config = dict(
    n_layer=14,
    d_model=160,
    n_experts=64,
    experts_per_token=2,
    d_expert=64,
    d_shared_expert=64,
    activation='swiglu',
    moe_layers=[0, 1, 2, 3, 4, 5, 6, 7, 8, 9, 10, 11, 12, 13],
    router_score='softmax',
    normalize_top_k=True,
    routed_scale=1.41,
    balance_loss=0.000652,
    balance_bias=True,
    router_z_loss=0.0001,
    router_bias=True,
    shared_expert_gate=True,
    init_std_router=0.0381,
    lr_router=0.00204,
    n_head=5,
    n_kv_head=1,
    head_dim=32,
    vocab_size=4082,
    norm='rmsnorm',
    norm_place='pre',
    norm_eps=1e-06,
    positions='learned+rope',
    rope_base=100000.0,
    rope_fraction=1.0,
    qk_norm=True,
    attn_scale=0.242,
    tie_embeddings=False,
    parallel_block=False,
    init='uniform',
    init_std_qkv=0.0503,
    init_std_o=0.0624,
    init_std_up=0.072,
    init_std_down=0.072,
    optimizer='soap_variant',
    lr=0.00796,
    weight_decay=0.0,
    lr_head=0.0114,
    grad_clip=1.0,
    warmup_steps=50,
    schedule='wsd',
    decay_fraction=1.0,
    decay_shape='linear',
    final_lr_fraction=0.05,
    batch_tokens=65536,
    seq_len=512,
    doc_mask=True,
    train_tokens=293900000,
    steps=4485,
    dataset='wikipedia_en',
)
Below are experts of layer 11 (counted from 0) of a mixture-of-experts language model. Rows are named router (the router's row for the expert), down (a neuron's output weights, with its number) and show model dimensions 0-159. Each number is 128 + 24 x the weight over its row's rms, rounded and kept within 0 to 255. Numbers have three digits each.
After each expert's rows: a language model's description of what the expert responds to. This comes from a sample of Wikipedia text that the model never trained on.

# expert 10
router:135138102184120136135115117158114161134093103076116151102181113107111113115112139154137159113123173103131147147098132138173101124099126139093120093118138148137128123139074163127126116125125108124160191130121117153135078150127111119115162101162144124152143139071137140140160183089118099112143107131155120133128183136119178089119086139104107158082101132136150111138109137154138092155107124156120168127113129139143155138162115109115098120152094121111113141137120110097113160116121152
down0:146115120114156123096100103102141096137127124115170153134149097129147099108116145120143132146129071197116087108131116104139086130136139144166103143153138157135151106137106143126148153164121158122129135082145092088126102149149122136147084105171171145139105146145138109119123168111143100114119111140146093096183134097124138139108168123160087147104141108114129092087097149159121159170132123115132106090128176136131131123128126114113122074119140128114160103112082131153077106113113135
Description: Capital R or T (sometimes other capitals) starting a name or title word after a line break, dash, quote or heading, as Round, Ross, Restored.

# expert 17
router:136060098093117150159132092132106141126135112126060132094138135119116115112136149123130145115117188125127125130131138141151116135136097128082118100174140122138145113111107168124107121118169119125139132098140078143082108108104119119113123087119118087115139161120134162124101126107090130130168134101148131109122173146145104110088087148125109107071105118152140142135159124121164095137118156140158154118099118130103163119173107094130143110146096094114140128151086094118110195123112123
down0:144132095158168119115123160115130113108093105143129140100137082116127135132129106158118128118068119121114129069119133107110152147130126136128129083163127104112099107173143142137072129123139094156138126156116131137160106184115146141086135123142135074135108145132096157124155188125137082148166131153148157162126151137138153122094170099104128135183110162074112128138134080087152145094107141130152145124087145108098106112126107133112124126133148115136088133139110143132111085132148126
Description: Capitals G, F, D, W and lowercase letters starting or splitting non-English names and words, such as Granada, Giménez, Świebodzki, www.

# expert 35
router:132086111143135116152171130155149170099146093090119154160103159116136128140150094113143155145075161095107110170123151166148123111134107157098098115173117146141138132149117170120106146152146121152157167124102094134114090128127135153125153093156091107159145122117131126151130154131143123146117160120119134162092162163140140144122076140113087154112107129176118141143148136127125104112110136147125155129156132139089111126102081111084105155109096110115150161102091139101117139068109151
down0:114131149095143136091146095120117153165160126093147118117093145150103085151103122144099137110147128126134131135071112129093105095116145069163129116153173150155104117125194118094137114107107143127116135115141164140101081097148147159143106144125110132112128121124154168177081142119136148135120099132119132122151187106157114119124152125137095137113155130084147089112186149153131106139111147150121142146119074145147106154166119167084150135134110119135158158116137145131148149131117110
Description: Word endings that make adjectives, such as -ic, -al, -ical, -ious, -ive, and adjectives like national, political, local, as in genetic drift.

# expert 34
router:088097122117118107153128112193119200144133078132138153169120147133105124127164140120130135100132142122135171171168158155121112136104098165095110134121155169119094082102115138120142113138126142124112137129080119143146124114098165134165132100135148152156167132083164142134111172109138119118141110123110143126106166164148128147097105143139071142121084072171137125127141109130148115131125123146139183102114141145128111140111102144125094133127115088117136135093124161100119145130098119
down0:134134151089100110162082123123118150123109124122094065110154079130154199122155112115150141163116149136114130114143141120081152106162125145087123141129123126160119095186089117119162125130172128125162156127134113145110127167093114145096130173101123142169122107111119141122099132099124123146102125141135105186146153142152112166114146119149124161125142154152088139122119184126088104143089164144115135102120101149157096100117124118156121129169115122114113145084133155121134130131119109
Description: Short stem pieces such as in, il, min, mon, grow, small, opening common words before suffixes, e.g. groin, princess, fossils, growing.

# expert 62
router:113043122128123087147140130132120137130113078071097164159098146108126124118124148126118142116139137092117116147111135132121129131139147134136123139126092092157113082100109124148127109154112124138142134119146122111115106126115149106147163086140145142130119128076150147106155160096106109149161133107073126139143139195179139136096106136116102137137111132188142147143163147167143099107122156153167112123080106126145146138125128134131132150117116089130156129151117104094074164075122121
down0:155128142142111113070116123133133091178126147165162146160152115136148128146160121127136150113148119123148104129116118109121131183084150164093164113140066136060097143120115145153135140105122144092165151144156146128099164105110138119162111157122151104128151151118150140098096117109085142134170150114110153154196141146138150122094105099112121157130136155151162116108129147133127130109143161153146149092105147135135111107087129122139132082109145132150168107100160110142103100141135109
Description: Short mid-word syllables such as ag, k, im, os, in names and uncommon words, e.g. MacDon-ag-h, Mad-ag-ascar, sing-les, emanc-ip-ation.

# expert 47
router:112122104117151129112152125126087183122148111127117143096106153141100112099141127126127138117105159125118149150128162115174089165113126126126098093127121146131126131114087152091110094107145113147137121176081093103090094135119132129098121125159121134133124163129106216127133169121087119123143141100093117105105163162141156109142097171105083149111121115178121128124151132144141121148110142161140151125113156168138135125117104081140132129130101101136141137143137141054104134112102172
down0:138140151153132175131167127098119187120067150069069131136069149109137089139130128132122149116137094159118099135175098105144082108183129120150153151121148106142109141145128180129133166160123113143164102137146115128162140126110136132143145131114106097144141123112115121132117111125146146098118156098149103100116108113084134111149088130128133175123103121145119134128094148142133135121158127092144130174139132102137164163173153115130169134130156120112104124114099167098165126134146125
Description: First letter pieces c, C, w, W, t, K, sp, qu opening a word, often in titles, such as whether, watchman, Waker, recipient.

# expert 58
router:129105099148093090141123097143114145157157089127114176140132173140108139113127115122151157115104139108117130127151131127168140149142107149114111141131145157099126115123110173093119125147132125142178168109127102125100065125118148145146127103117157122159156182096111123137128145116122127119110131112129080139117169149128177125139107154079126135115105113138102124162159103143115085143133138139145154081118126142132134169132088073107071128125123099106137174084096137083097158126129167
down0:153130115134095180095105098108120155120122142104142121141138153141129154128162066152120120098107132140103158158114108142123108169129133157131097111134111149122186119102098110124153124106146112140180129107185092114094147131104095119102164115138104160160133133115083112111155162135187177141141163133134144113116147125119132146140124144117183133140131130122136144115145145108091104165146141120144162120110127128181148172113072150142147124140126106123137132136174124184132116099106106
Description: Number words and quantifiers before plural nouns, such as two, three, several, many, various, as in three suspects.